From a checkpoint of a small mixture-of-experts model trained on Wikipedia.
Size: vocabulary 32000, 56.5M parameters.
Experts: 16 experts in each of 11 layers, 1 pick a token, a softmax router.
Training: a variant of Muon for the experts, 400M tokens, 6096 steps.
Below are experts of layer 3 (counted from 0) of a mixture-of-experts language model. Rows are named router (the router's row for the expert), gate (a neuron's input weights, with its number), up (a neuron's input weights, with its number) and show model dimensions 0-191. Each number is 128 + 24 x the weight over its row's rms, rounded and kept within 0 to 255. Numbers have three digits each.
After each expert's rows: "comes after" lists some tokens at least twice as common just before its tokens as in all text. This comes from a sample of Wikipedia text that the model never trained on. Tokens count by the router's weight.

# expert 13
router:144157134149130184142136142115109163166102139107144161136115134175092188097125157110073094133096119127122117134137147154123124116126132145075148160116087113191172133128070141143107116148163159168130087111070112114124125119114098143149145157095154127159098108149139120104118133122132104120109142100174131127110161138127137134131143122145096137112118122130091122114132108086101154131120124109117118111116152160151112145107107149124165128093140089150114104132145095141159113139132107163130120159133078122141105101135161173101126087122164146151088139096140164106150090144125151135
gate3:112158113143099144108128104119158123116128117077162130135115133136116133141139125155153108147117101089160124087132144135137098128151060151123087140083109109137122107130159081095123151152171109139127104141108118194117138137157141107116114112095112072113127145155163133140106162109147120105128113114132126152149151097110107169147129134094147106110142157128081108155067119103159130144122093129122141138141131137170109171096105100080137096163126108131155079127118137098132142114085113136119149117131125176163154170138106129094140105160148115118150118079173124133115161127132153123
up3:147130074134146122129154087095142122109084134108133121153103114168142129116091088114124119140079148096150105105129122111176125146121111155121153101107091122158165099121106109168140121150112093143159062110131119188138107142173179120097179117099090145111145136096148125120083147118172139121126153105140149111155119105146147149150104126140146136130106123118167153141128116168118085126132122114128122130152125146107168159126130066114132094116151072137147109121129142122166149088118116134118142158156108133142146154113109106140094109191129111086125118111139128156133127134113149141
gate4:094166101184117168143129125097098149098145111116134168132083167196138139143095125120146123107123106122130128127133171091162119118146131142122118139122130128105148122149180133097143117115116141157137142136143165145150145133130156108102127110073083106113157126105131144123179153132177130100151157091126083166107158156161199121107149183148156169160130111113102152135125143146151093131089125160133127119119142120118142133134147111107098127130122148132128131123107146134120125067130081145107143123148117107114107148144124088132114173129104125109123114124157135179098130129142149084
up4:116130138155136147110167127158125142099114102151131118126177140115152132135098160097152143121116102151106090133121139118108135146150130119107139096137156147126115123106109148144095107162099125131167123145141148161140120138145167119058123126137144158128113111108092136157128136153153102118097154170092115166127104114121094130152120132101125147113133157114163129099151079065163105158151142103152125127156082101096159140146126129168115104113164103119078106134129139135123086124162088118110126133116078142131087148111094116149083122105184078171098133140097136176115131090117133124
gate5:169106177115170173119150107196116146111127178112140139132078051107175129156150106150092176135176122114133127099111125104153148122132155120129113141116146125165134103120110141112126118154154095140142134135136111121105118162112158135163103139141157160148107139151150114129121117118127109095117149151131105140172117172116157117106091111111117139147114115135144145121107129080122085125130102133142132154121128118157144132149097156115140123098128095165143125127151150113134169088141091114113097143138112108088187124132102150162084152114124067105157148128129123124148156104101148120
up5:154158168121140130126111137116090089135124149132097138131087103119184116114177126142143134140132155129137101169130135129175122138114151156103164130106092146149079163120129137164134134112129108123092113096115145114119127144142118130095125133173125143168136113125147132125147097079128167131100179156067150130153153129146078131089115100107117173128116150134122108141175115133160126133165161155131111117183130157152114070149145114117122136142121108142120090119142149165088131087092126122157129107141150145101115113136165142143176130113134114174113120142117102131134129105146059134
gate6:116132136151122129157092118136112115114142119097128145089139101119130134178156090096156125117134120118107100118134107114101163178138102117159163134138099122094110128140121072144161133088130102170130116148098105071087110168130103136106129148118138116114142136115149162144142152138164111123130175092170098140153182130107128122111146108136151132100141146136109115152158143140096142122114133111096138137105096079129115087119148182088134109097138085118169124145175171169138135100122109146164169153142135092138117108093109121163145107140162133117119130165153168114140142151167142124
up6:119128124173107121148087101177112121110168138132133133104118151100095150128111118106136102135109163131113117103128140111094148184123131087159142147125090100091119125112148098132137137099119130135109127147127116057116136135166069096126133166113125126163152143100163125109134132153148125108138132118155113145127139113106123095121158096130139097087171106169118095116129137136095138120121133110124133128138099104098138105114149181096116110131086082114136141130165185175128133114132120140146147164104091118108086126078125110143149137100156157105077133176157143110168153161150117140
gate7:144148148100114124152171135132125115138119130167154109158184123119145112158139191083122120129142126152084077148119138170128071119110128133118181158123105142076149146136140132098176103083122183166160129117151121126107155169102137100130160130114135121122119126113118122110156111115126139116122165110141125162114129113113094106134107106147083128132152123109161134119136149148168153141127102173128116150120159126116105116098112119148145123121111103089144161093155096105112111181115145102078124147138143087106114108186131141158149151140141161106117113133125111080138142124128095098
up7:135131151185126147139124188160137168123116160102088179099145160150153085157179072136140135093125143171133141145100106138091108084129162098149103149099128114121143139127137156146108135143121121122134130088153171146139112079154119151131130107108080118151164159177127135122103150097111141122138127088100091113130154129098123146148088117142102100106111158141110167162124116124119160112152140103145117130132138136140159138137147142147130155139154133149116084167162153114139124135139114120155119095118162153128095121134106167127102173134129168134179102104132149148116115097108117131
comes after: " |", "|", " on", ";", ":", " October"

# expert 7
router:108125097128146157131105125125189091111060098123093137131136160132100136094148143098138124116132112128134088095144127141119093149176132147120122145151096157142089145117118100128127117136116134100140133143115125168142153104108170151142096145113144139092124188136122135117106109189158140116145155101105137116087096146114115164148088135131127137138119106113151132152159105077174150100136118095163124158144136112137159176099120136131154173104122138134110140129139184123109094153133145119156121147100091135143127148132159131126110143087154104113074163139149121119142129148080174152
gate3:178143119101145148127138119166156108143107090135192159142118079115089156135134180092111141124114123160110144094116109162147152147107136198185131113123086098090125130107171133125129099089142154084181116122154121110147142142142100113099118158172162145092117133100116124118109106132110122156130117103117166100140124098141134173124121143138098113128094101135132094120141128136106094142125114157171119133142127108112109126161156113132127159131114131123152134102131116118073119154105133127099093121129143157126067152105148127120122073137172150114118137140146148141148114153096120131
up3:181139117129173112145137162131155169129137170115157133149130134081175132122165131116140120131149180140088141124173135162097116141120116122139077129122125147094173136119142133127114146157131107157145075099174130133128115117138136133146107094176151147117130120126171135101160125126138121185119148119086148156159169088170174138131122138119136119064099115123133101147083103136122154132125117119131126146140122089122133149118070110088156145147123086084145125115140133122132108119136146100122113113136127140130103105111150098120089164133127124139167174127156142182128145107104110140
gate4:114123110089142092107095156144108136108165105105132143095142125142119114192161133146157133144166146133187157138126115099140111169124133131141134122151087112122132133142151152123151146192152129134084164118118172077157162111138111101169126201172121120103139144119121162137126112157127099158144121072117149091112104143135172153141126123137103123145149174141158121108112117162113118136133129126117141128128138109099122114166122155129152186143148148109137141112146136124094144122113122136142142140114159115140090090112177141120057133138141121110137112143128138126117111124182152093
up4:127148115107123094140119111128116136098153121149128114117136108130122103146156155154113116113140097093123162152115159114131158147114112118114112129112124150092081133116123138142107144163124138107062161107132157115139194144149115123166150168180132147128116147119113154137124138150098161168103126142140164080142121167141137150143126101154128125131140114117152110133112048121102108137130138071089108102100132158130117123147118151155125152162195152147133131125096119104102130138087130119137079123110167112086119130109141156120080086141083174107127136162117124135134097148145170096
gate5:099128122127086149129148134085122089166135131132150144165116133100065112092137167118176104118120078114088123175112110116138135094132128122143156123134136072108163113138110102115134135157135128122141143131117135115119158145142114076110141144132097141142157132166146183128112165109098091126141141091099123137122135124141131117159104138126150115165125112139167121127162127168129132120124159119109123125126105170131148097112117097097114112097131112147119111145157147136138087117142071136132142079121121145171140159114110165120148121085116143161112077172135114112123127059160071112
up5:138114145147089104158113135112143135130125188166112109174133178148134097112083144098120139143149122128124127098182123130137136132087141138094112147117130135143138107141126108098135114160094159132104164132126120150114162120114174122160105118088174142148125103147133123139163095106112120103121122097151127140101164148155090148152132124181116103092114114135139108149112085127085110133140119133120121138134140167089137122089131116123092120161125179101129112112180106128077147107156109152099115088090120086167119175097124125149137096162121100105167147102154125159119136145137158103
gate6:108126122103169131144156092177165124066091109107201148114157143085116117147142124150152195151156134126114121117104112152108144152108130169156097142151122144126156118138141155096142113133121131135140142097181196155143153149088172094130099121104118149132139117178133135099099149083135113109133142148085160127168131149147087145153102145143110116117118167111144135110122157120129119095140127130135148138159125127108149174068159118159120097140099151126134135140143153099106170117104136093158113157122138122107101111137107144150094118102147142144135116122134141113120140122107133125
up6:106109110119141145137132082171142115089129117120134142124102132094102133094132107099101169132179119138129137162155087124122125118121125152112097146152071145083142131138145133146103133082136141154164130105136153137132141155139103084151102144129140178086167127131098167133112112145127095121103147112115166121158147139130111086134112141165118150168135173077156187172112098131108135090129108126180134099125140099086144149116117120163118060131092139158130133125095119108121175144126136134154123172144148132104103114126103152095169102126124138157127119143110124124124145138104141099
gate7:110131136157142101113147095079146146115115159108194123128146104126131104138159136175125141136119134142102112138145150136113164119082121140132106092150115109104114160114155112101069155104138125109143164148104115146148095125139123118158135121159162094160125118108127139164116095090123157147154140167166108152106159110131126161140119144129147103125093124097145118121145153104142094161114112140174143138146106123151159121097060149144126130097122083132137144108118140191129123094114113151125119129127160088115110155106178128138142143125076101133114152096132106104125183096100075124
up7:133144187137102061079154124112161146155148143141121070112117096149137078103148119154111112119176076187127099109150184082135143135123149146119118118120176148129102162105125109162114131110111126144131179145127131129111113119179164122114144146127134125157132158125134149108111148083147110119110134150157124152107182143106117160142132104119128088140112123122113176115147159098154127113111103173139145143115130123114110155113106149098122135145107092078110144133144129118110131098124114113090088163156158112141134124118147124117134106110122147122123135138109157096175138102089135108
comes after: " |", " ", " 0", " 1", " 2", " 3"

# expert 2
router:124134088110151139129123152102107133090139141156120172125114084178099140124129095146148133126159124103154114160137137143179155130161132117156127155131091160071108069155161108178096112147140113108166114178184152119114157141119098130114099139144126186098106122131140147090113106121147127085085096090124102110142117097156123125118124131091124129114124154137144135108103130125114118153123147081109121169132127117150140094129103106121086119151109129114128153149127112163146121120096090096169125104134146135104140173100138134133154121118102112158161094113154163120120176115156126146
gate13:139134102133154100077122130084106116148149077143151163106116132113109103174116095105139125137129109047132139124154125173085149132106128139141124120105107117136139114146147154163152137088095118110140115149079154130140121176159160128144093114138143122151118158099118121165128124086121116099141124131083116092137108082156130097144156161136081081137114142167131083113112149143142136152124120121130129137082130130143131122174075139145156127092148116107135118116105115085124123117131133135148182145143138119132131113122161084148098099105140093107130135096167139135105134161160091148
up13:132107136114128164106147118097156149130101138166105112134132105149126118141118125105150169103146113151126089096151105157160104091164161103105145110129126098122097099086136113143167141110092133150151121142104140113125091128112143169086181095166151176145113126146114126174133068118091152136121119097137140121137093135143168128122127149122141117117113133122167079150155100108162157106121086154148120137120064131115112134117088104087153115126081085101141144132140116153121145180101128099067121147108141161137150092110105128157140116118132119130147138117123113114117136153150169106
gate14:093156139155132152111113107145148118103105085095155109073180092127145153107093133138123136104097107109134135091156145145169098130119128134129146104116125147157091097147147075145136123138084165101182125096165125138121141140148098102145166127117114163146154120159179208110164112138138159108139135144128136142160163113100119144125145127117111140152137094158118122163127110129080117146119095146124137149123126081128113119147085114111144119142096124110105101177160117112112161115099151141140148128110115155136098150150143139117116134131116108148172101080100112145142129159138175124
up14:083111139145097168156120146113104155078091100102147111099148123148150181132083099189096121148117159115149148104149142110123125087158129118124127085121122140140105117127132128123157121169128155082172156116168062185112142133165102136132134128109100166147152099158110184101156088135142142099114129092152119144123126112153146118111110125118102136127146091112123136147156128154067169139149107157143129094134135119123174158132126121137109132147137097126114127166158120116138139120152129131149109132117132100173117121110135131100111150128119095119155130094101116086146139143092160150
gate15:124084121143136124117122157086177141132076146135152117137155118125167143090162104139140152104148141138137130134189159176136139085116087100138172148116096106133127147118150133117147114120131164112147147115130096130077140142146115104138174124170095121138140164098150186117132112113101178096093120104103083133126109116144132132120138110142111126129150126126177119152105131158133116166121125144117159132143135132114077071143126131110117125152089159125147102120110075111112144146127135140134149134176113086132124110117137102077098092122174095088163131120103116094124146114113135123
up15:124150103110167101152129113155137143122127171078095125113086147178191108126099122137133116159136097123131121129125113108122100130129158129091100097109106130136133126121088151137175141125175157132121148143150122095109123101123124157129129143106133108144161112146131101092111172151117094165144113147076141131150086168126125086086092118103147141145079167111135137126074139152174113133118139093117083085127139128110135167153119142139118142129147145145103132099085157148121149121090062115152120123147127131164097158111120137114119144138124168124163104114121162087117145132125095137
gate16:161107106104141166128126138151144103152088130117137128094099102147113128136112180175125171096140104134162146126121113109124135115118092188144118145162134124099147132111105176136116128140106107165157122150117134141117130146099112147150104130148088140155143116111125154149128090132171112135124123104168153143101111124085155131098144130143103116094173148175106183115115123110111140144102108130120149160147088124161125043111170098157126155126119114136156127119143110128135118123149162113110109150148089108123158138084091147154172135127130157134116097096124112094086111074136124145
up16:125136126128080098122115098120107155128118097155120098119109180115143099125170079126165145108057196116089119111134116145144124144113129102121133099088168126131128113140125076124161117128144170100120122074126101098114131138128116161116135134107046152119156166125116102116153114172156143123135129117169144118164150127159116134088083119074140129119131080093143111129139101131171150115155125114145137122120109127165146165158145136138154139117087114137121139123139148113094118156120151124133148136113142104118083117113107153099126119150121101135110077142142110157132150123100139107
gate17:203143102179125158112161139138135139118131181084131091126179147130130136123104092113125077108176165136146116139149100104141081131125139168165114173148135131129112115138148115111146144115177156139143112073098110106143130135104106139113099139081155121171127110130097123113126109110162126141155171157110113154141145140142094106142192155128140148132159176125139127130096138166127144157099131135117141155127111122135117101103136094131143129101188119143111118190121137141143138140129126138122153142118129106123130159129116126117104151088170131140129136114139132108129162099175130091
up17:092110173107108104137127122106116085137114134111101153122144134090118124099108159149161118158173116087122141146100099112101127142141133115134110107151144123131092121108128174097164104120120155129124127177143115118144128127120115151180095155131155137156089150125123114100103124142116092136131129129164100097100146160117180141057142146125106127120125092127134110090101125109137162092078144140137164143162116155114144146117146131143127110163140168120140164132138128144125095128097124143095076137137164116143150101181149132088151128101141058175111104156155107106120142128087142143
comes after: " the", " of", " his", " University", " National", " a"

# expert 8
router:122069148130098093095143119193151140101117148108118116127146148119096133157138145092107141141108124160118161149130115117093122187113169137171098111131155128133124083166132163114135126131114135168119130145103102087126101121156117124093148110129123161159147064144167125128167103155127136123143084129136148085116178107169101116112149112166152120158150148107105138155151103123148111130112153127084162082114131132134099122129115125140120111132171097113105122121096120154137071114091139121097126101140141121132126119098087184118144123163161107132130131121093135145113102139135124169
gate0:129118110152119095139140107128147112129132138105149071145095122098155129143125118136150132107127132131094129170156090109136118128122155143120097122112144112145104126112157172157123147141150103104129119118135117134095144129106116099119116115115113107133094132093125119175090118169126184123175115127128164120192173116177108129186163122120170120157153124147101159139141124129130171131121141131149137096095121129194135121123186160134125150120108119140129110140129108116151146171138125166143155136157061155124110107201153151161158132112115114110117176152077123127097119133110130123
up0:112139137159110105132145141144170115102155109113127095177140135144190158139090125135132137154121158110125127108129122115133153117133171179115102119120102141125118120152127112098115103148139098115135111124162135134128123153114162089153147123125167089130108123108114111135160136174111157121192092123130076102176165128106115132180133135129143167112141118162149163177138146086139176111115148174161163106102143113126117127126165160142136138118091100114097100142138146104155152135118128081132134090127086144133097095128142156165157123164159136100129172142115145084117124145127127150
gate1:147149147128104111136118121140169160143155135124178165125115152132090142148120131074106122137117146130119134123108124145113090104150105113168122099103133105133141156102119094137141101111159088095135080120129141140109131129127136154155122121107134131139105139120137147129116141171124103124160146156112192123129131131135128116155118159119140074138084156141133152160141150133201102113132161151104106146117142183092185174159160106084141108092106135149179151102124108096125126162104142148134142122110099120161171127145142113131178078150111136085140090156139138105157118149115140131
up1:135142155155132126181160125127127167135162123155162139132105110136083133156129145127111134110133115192088105114161130131142161099091100119164096131075137143123141146135094142114180103116133093141115145165130137132114149085157104169135153077123108110101086131107126136117093111089157136143128109098169162141111120137123115119159124143121150134121125136140158122125122109140154064080088119123163131110148128130109131129122161097148161081103114109133152122155082145134141148121107111111116160084090165122104145131127155131128160105183146145095168163175135147115131147135123104118
gate2:102166084122103110124187133154098110159114132098145114123151141113113136102099126087159116150130114078141145112148112103133114195184171092169152138143138132108100140112093141131119122091126124116147113132120118139101145148103131144147128142119160119109155096116136098116123117139126108109096138126089124169099109164086182141172155145125156094155103114126103117134104117138135101119111101139109122124090127164132088098094144166161085151103127115134153082132118085164127097108136081143125103112129115100116100135148113123119104100160152113097118119112126142126166158114161100176
up2:133091117102117084117154122141133098154121112123143110091160166093130132100100140114147090156126081123133126140098118117149137161141188142134121122123175141142136162116079154124107113142158134121155114164132106122080173183150140133129118128141159159095133098123130147155094130102153116129138103127106151175139116154095158153138145133099171106163060147106091140120104110124129140124129115094133134132168123145110107143127116156110092157120172126100105168101156112119133164167132146116114079143157072107120132174127096132137120129162121109126128111151145119109153160104175123124
gate3:108133120118105096105134127150163117138148168103155111086135155140128087156115082126113108138137088090117105089121124169150101125127131170152109164093117125117101130157072121130125128168133133160097077120129137153116134153138115139122110138120151139148140158120148110064107168150101112146120144142129128142144140143141148116154130128100101144122090091099091103098148086092141203124082128149084123103125127134150122098116128159126128103123141139104140094169097142107135153117101147164127127099167124139167141170103144152146076066120123156104142136119137128150115125137082119122
up3:147173083143111096154104120161165099100152158105192160128120155150126119151140091123113107160120113105087124123152150147131164136149098184160187100161109145165115131115141124144110090151149142141113166095137131128097124158117130125099143132118092129129099125081144104117124178130155130164115139174108146128146143129131111112127096151075116123112088117125088120112133108116114105105162114087097127115167144128150085131135144098161157120123165142154118092128145109109092119143101120142154140101111120106166138131146109123100087173148124149100117130118120130139138165178107133124
gate4:108090144152176186171118129078155086135128115161139146133102141113158149166131119132146143095148125106143090146126106104117151135152172137134122134157141160083153101081136112103116110145122176149114138127112087115130119167093126132150124147131143099131139160113112124158160129134136158138112138139151135128098128113160101137093112140119119117148146124124142131135109117129110200148153136189139167115104136125152135100141095132095156188121114142122187105107135147158163142145086175130096157131123134116090101105121149117124163130097146139165085143144133128133127126152142127068
up4:132163146133131149141116097127105140143192115081135158142134088153156114102120118115076117177146085150134148111168141176150128102111091115156086131147147111151131126147129142100157147141152118138088108090159139135151142099122146134109157117094098108152158089133128168137105129176124097148155149096117131142106152159129153147137173112109135189121143130121128121128128115153096105113137158084114116128173101115121138139155136118150133067133158135120124148096090158114132143154163093101158136090152130106161143109116124087129115190159120152098129112111112146146093130126120138128
comes after: " the", " was", " a", " to", " is", " were"

# expert 0
router:118178136146133116139118177125126140141177133141109120082128140120096121084132105149121119160090118176125132134152107156132129118170167079144091122139112151123090145159082131114125144104152124121117109109144147128131117108148125146116108140144111122157126143116143115097136113144111146181168170142151091131105170149115150146176119119110103091123099127132086138147124139174131116129124151171088143149160095124163169099157153147099162159120097107133150110132171096148134123154164083069124124119087126094091120092120113126118099160093164134105138152160134096134121132128103112140
gate0:124137094167138139143120107128082136160114079071114120125161113141092139100082169170115125126133104137159111152141146141129123155114127095146151088154156167135128165101121164113190143125101178123108108145146145140125095087143125122155140149141121127128116068146138098118113079141090133134122138069145169116108135114142128130147112149102138124149133158115118128145122123112121126086122118109104147136117141113154147175193111119131133095163090141099158131122164110134139149132131152174094129089114141157114128113161152071162118118114095160149116104146096112144143113140131109109
up0:092105172151163162172127107113096147153125147080127112120138083162088111100092125129117125152117096187154083156115129151126123141138124133123132136112131129117158096101115167113111186091094158112127147140134088144109086098114116105121133130129132120131161114139126110137146148093112155141143122151102100156132104070140120101117117126096132131145132148172111126116163106154093148097094162103116142136090111133174121121139126156108137169142138137130170150122156118125120125153150167181128107094060109118078121152119106099148137141128149132125126141172103146129098135168155117130
gate1:153138093146156088153141119118121126135110126135147100135145145133165110118139120117157194122131145102139136128120140120108147142108143145167157168080111105149092134107165129174148141138137123115143101145126127086148107141128125121139171108162118136138114134153194099133133119074153134141143132101103167170122132105101104153140098134120125113128137102114075155152128154133148131123198122169133105178131089101112134127158087132136110153119101118122124083112129115152164134138181128147123121114146119089124094089100128087116130081193125152168138128121125143176155128095144121111
up1:069171151128170153146132113144159105133112129134099097149115121114164112164137130162185114128100093139105129135153136136128152155121149127135169120127106091143182123154130170146187101179116148130127096122156116115160127165126142128117151104129119143139116118131129121150179107134112124078137116096126086188116107159105153160157120118131137140134132128083109097112156143107145117125128168134072193082132147122134132142143105127127143126132095115099141136125174094112111153163164121154132117083134093098151116125130108116145155157140112140107151124138099138079145092131129119152
gate2:128094151136200156162120141160123144124110153141140141153085122122136165084126115143088131118134115170102102111144131095099126135132154121135108115110132152089123129194114158126122174119160193136105130138138077138158150129108133066156162124087121142159147143145109109160141115094117147106124115123136151100129166149128131131111159131112157141128106144107088133084128118148157083110152145128150150110117114119085114122173171134119129126110131146088142106147118174082127146117155166147087101081137118126160142146156119110147122136105103117122131121146106152163102101111141096102
up2:159137148126133057137161149149159125161140138149106145153129140126142078175139145055181115104162117162125133150120118162118113115097112086108117094142139102136136144124149111135119077164151102106132115152101135134106126174076114104166169134119114133135114162106129114097126153141139159134149115161143104136137125151123112129131131113152107150102150141156153073106135093092099086115096107112114113122165132079143120096109158113117137096142105116158115155134081133152149121099109125106133099169175118162114146132097147120125100146119159105156147170122121120112128147143140151148
gate3:090119122110140129102093114108089117155131138146153134112145119138151132120091130099122104107191161139100117108124133138129117150154170165144156176135135117059132107118124161075143108156097093146125134121132146102135131112131091113150087128149125114140117162115100134129114132125085175169092119108127079140099140126185151117110121126105117162114119131148123144151152153155161141153089144130103076142102114092109148175088139095163107151132121113118166158086140110133082114120112110146110118145120156149137122120138199115170099108145126141103128112116147127119157104152122160114
up3:124145170126177133103126097118131120121127107132144099138150125165144131227143106116112125138131117128138159129143103110140072126161118132139114170108075174102115167087105106098122130140147110145089156140134163133150133117146085165117161130116128134137110134170159176144149142160129141138121175135155111153120155157110127104136106137138120122142151142126155169122094116130120112141127123146132151118139157163151134151143148135136124147131186153142104132120119145152138131110093116099145139150093158090135130144118126141166156148067141103079103117126119170146179135192107133135
gate4:085133101133134096138167110114120096097104115151147145109151139112136120152153182164106102123088135168140166120118123124111129075122097093107140105151137123192149115091169079130104162159110117117174127113106114088156143087101143132177125123121152161088125129154145118151132126165109151120155131078108120117119127154117107095111163129133106126156117114157133135123119109124131095102092150153108166119155172141193126140184098157168141121103100134131140179142146106129116098094120137102115138146130130131116151122140122147113130112148120135084158106126101154147096146142100129133
up4:170108186106121098150105098086146126121109101110130098162158145119142123114163122112137108074122098132133120087093144135100103107102168096115112141128174112128088131130122106102128144143134163108139106129120154080106150134098134124101125129146116110112149132138162134188123132137125126104128120135132092103112134126084168098121152129142112148140121146163125106093106098166117112092097167092130177126127126162155126114141142101109129116128074126133125153121128108087115141163138125084111141119125156129128196079137164176098113098120151133150148143142182122170135158128137087132
comes after: "\n", "==", "===", " ==", " ===", "===="

# expert 15
router:104122145132114157123147158129104149134161118114136147115131170184130109124167117156147135149148136098154140135152098121167193133095191140120172128154134150155131148120143133143161166143171100119133138102110151112161106102141128095165120122123153121134113125098053112151122142098124081104120148113115116116163131141129136111112125118125118119079151154144103149152094186149155127155105125151146102115133129135084155105117096137139157081136095158114116126091139107101133156089116160168121131108121134127104108137134126126120108147128135172130141137108136157112147201133073113156
gate3:125089155127140112175100146101125123116133094110139164125101149118120191107143136104113121118142133124083122150142133113106140120134142145142139133158119172177149096111143104173141154146151156120115107103141155102133139126056106105112105089121137097117155168112135130143130149146157129123122110136155145151123129150136143143133117081114155153148153184140079127160128116120111179095154139122134125100152088203146095166141123124145144153122147113065153118113110146100141152120147106167130154091132127093133127113141146073130116155127115114126133084101107155153097133093135099107
up3:149131147149102144086159114111113123143112138134115148151083091147109161085124116126126101142084089134147137163154132161131105070140146111108120110112139174120174146163081112139068116103132124140156110138133132140128158087155169154131127143116106091095135134118115137121126102172183146118133127124077098135106128141098156107153138122123134119124132120075099185134135121134134126171072110096089143114116156131135121098120148111123094091127163135102152132140162089130133090126118108119158124094138096136152152109122113110121130096154109121151091145136141125112148101187132158162
gate4:119120076076142123115119108097111130188095102146113124134137126151121095144138151152134156098113129141100085123172114124155142187136113120165139118122073130077137120172124130137124081129108128129139163098165135095113107126114104120120096131098143124138100154126110092108147142120111097122134113093150144098149126093092099112111123164105134114145137104175100118141127101163160143093104135181140143122151089134123157167087139166086138105112147127150168103165149141105157091105116109164121140103166126146093134121170102142112106077147112134114115118134108159137145132128137152121
up4:182119136169156150111110160147113124118186115102139129137139151113121135094074143104166147108136151137135116105103137170128104132117095146148117113144151128112094067092106068182124140146115102164094103126154141171135135098136136118174116127109144137144122160136139150151147155118136149120101098107114127121115136134140166169119127108122104140153084143091135134109126149106113112118089111135112188105108076085120134108145119114105097119143106132160114193106146164113096120145137147122116098099092139088126165134113149148113132153120152145146169125180134103128119153140128142116
gate5:089160156142113127115132139173128138120071115166124179104154114128130088101138116139122104129153149133124096158169119079146144087122115123134117098121152113111157120131145098122138133126152135147101137143080141150143169071116128147106124128095109117128121149141148142151127173136108095197158156117146087119125117168140151151115140134111181125090127093135175125114143118136137149099135117098106081119136145124113112130121158144126168077089099109122145131130129102174162129115132116105142144168149135067142154100127144112148156121170127138139150142152098125176115094125160141161
up5:126140121119097075156132096123124144135097116084098125138110150085096094133119103117108136163066147150079127169088082191108114156156070152125097097128133124128103125114113121164187121130155130147118120123135115107145116162113131149111133161138134124098106107160134137110147078141110127108082121147116153110091130133144152121109129115142134134147113149111115113127119114152157122093164136137126148130071126147112179092112064142148168112164157162105119127129095143117118116140144092164149124100114124103106099150150113145089105130135106138095132139097135114079143126145146129109
gate6:086157140099088135125137110152176155102120105139130142084144139142118117131106153110067128143137099149131129115118187081144171067144084175151149172103138107164095175120127118110149135134119109101109118117135125067140140118164161125117122121138203101121107155114126113121076139115130149165144113145123091128142120134113137157142146141126135132121107130112130114134122169158142143112133117067108124150141099141152102119152133169161100140132109144124133106137183121146143119121106092104097140125100138135121135145156104157087106090133141149103137158088145117139151152131094110128
up6:139128120137112131094112160168123115144116162131120160089138146083126133121096121136152118093094129083132128116136166081132129138156200143122202115099162113124141118167136100115154114133149101084113114153099090134129102113109105124144141117102123104097129087111116097131087133146124152113130143198102142119107148127149108160140135112108104087138096156106114141108153107133112105166126128183141112141110134116193085110136107108113148128157117163133140102128109141101104096101137130126127108138150170169106124149078098114116134135125159126131112122139140095142122139083168149108
gate7:142139184141082131144127117113165130104106071117180103159125174116164101116094131112148116137175133133132073155121106091129156119117120150138142125145137117146133150149163128101143163149129123126140142112129092112140131131143106145125130119119154189111156125095129099159111130122089119127108125102143160096131144157121121128144127083134151135145141095093096145094123125114160091112134136160126111134139106178121180134117110109124116152137170164112151145153099137116104127110161187149104170170108152131197071154127131139149154142157137101135165148111096141143116136093106129125
up7:116137117096085153090124111129082094120115150126110169150135125111125123139154134118092161160152151072121165137099102114068103155154111138126122120159126112114116123129104162147102155140164119170172127119109151119157121118160104143153091122159113159133084115107108120125132127145144115138097159161132154103105135142163058102127122145093140148094129109132128082120145109144125125174146107137135150145127126099146161089082139157158100088124108101110142088106122152136109147124153173124121117116112129163142164116143168183145150135117166118120107133129143159095167096141111112093
comes after: "-", " the", " The", "|", " Best", " television"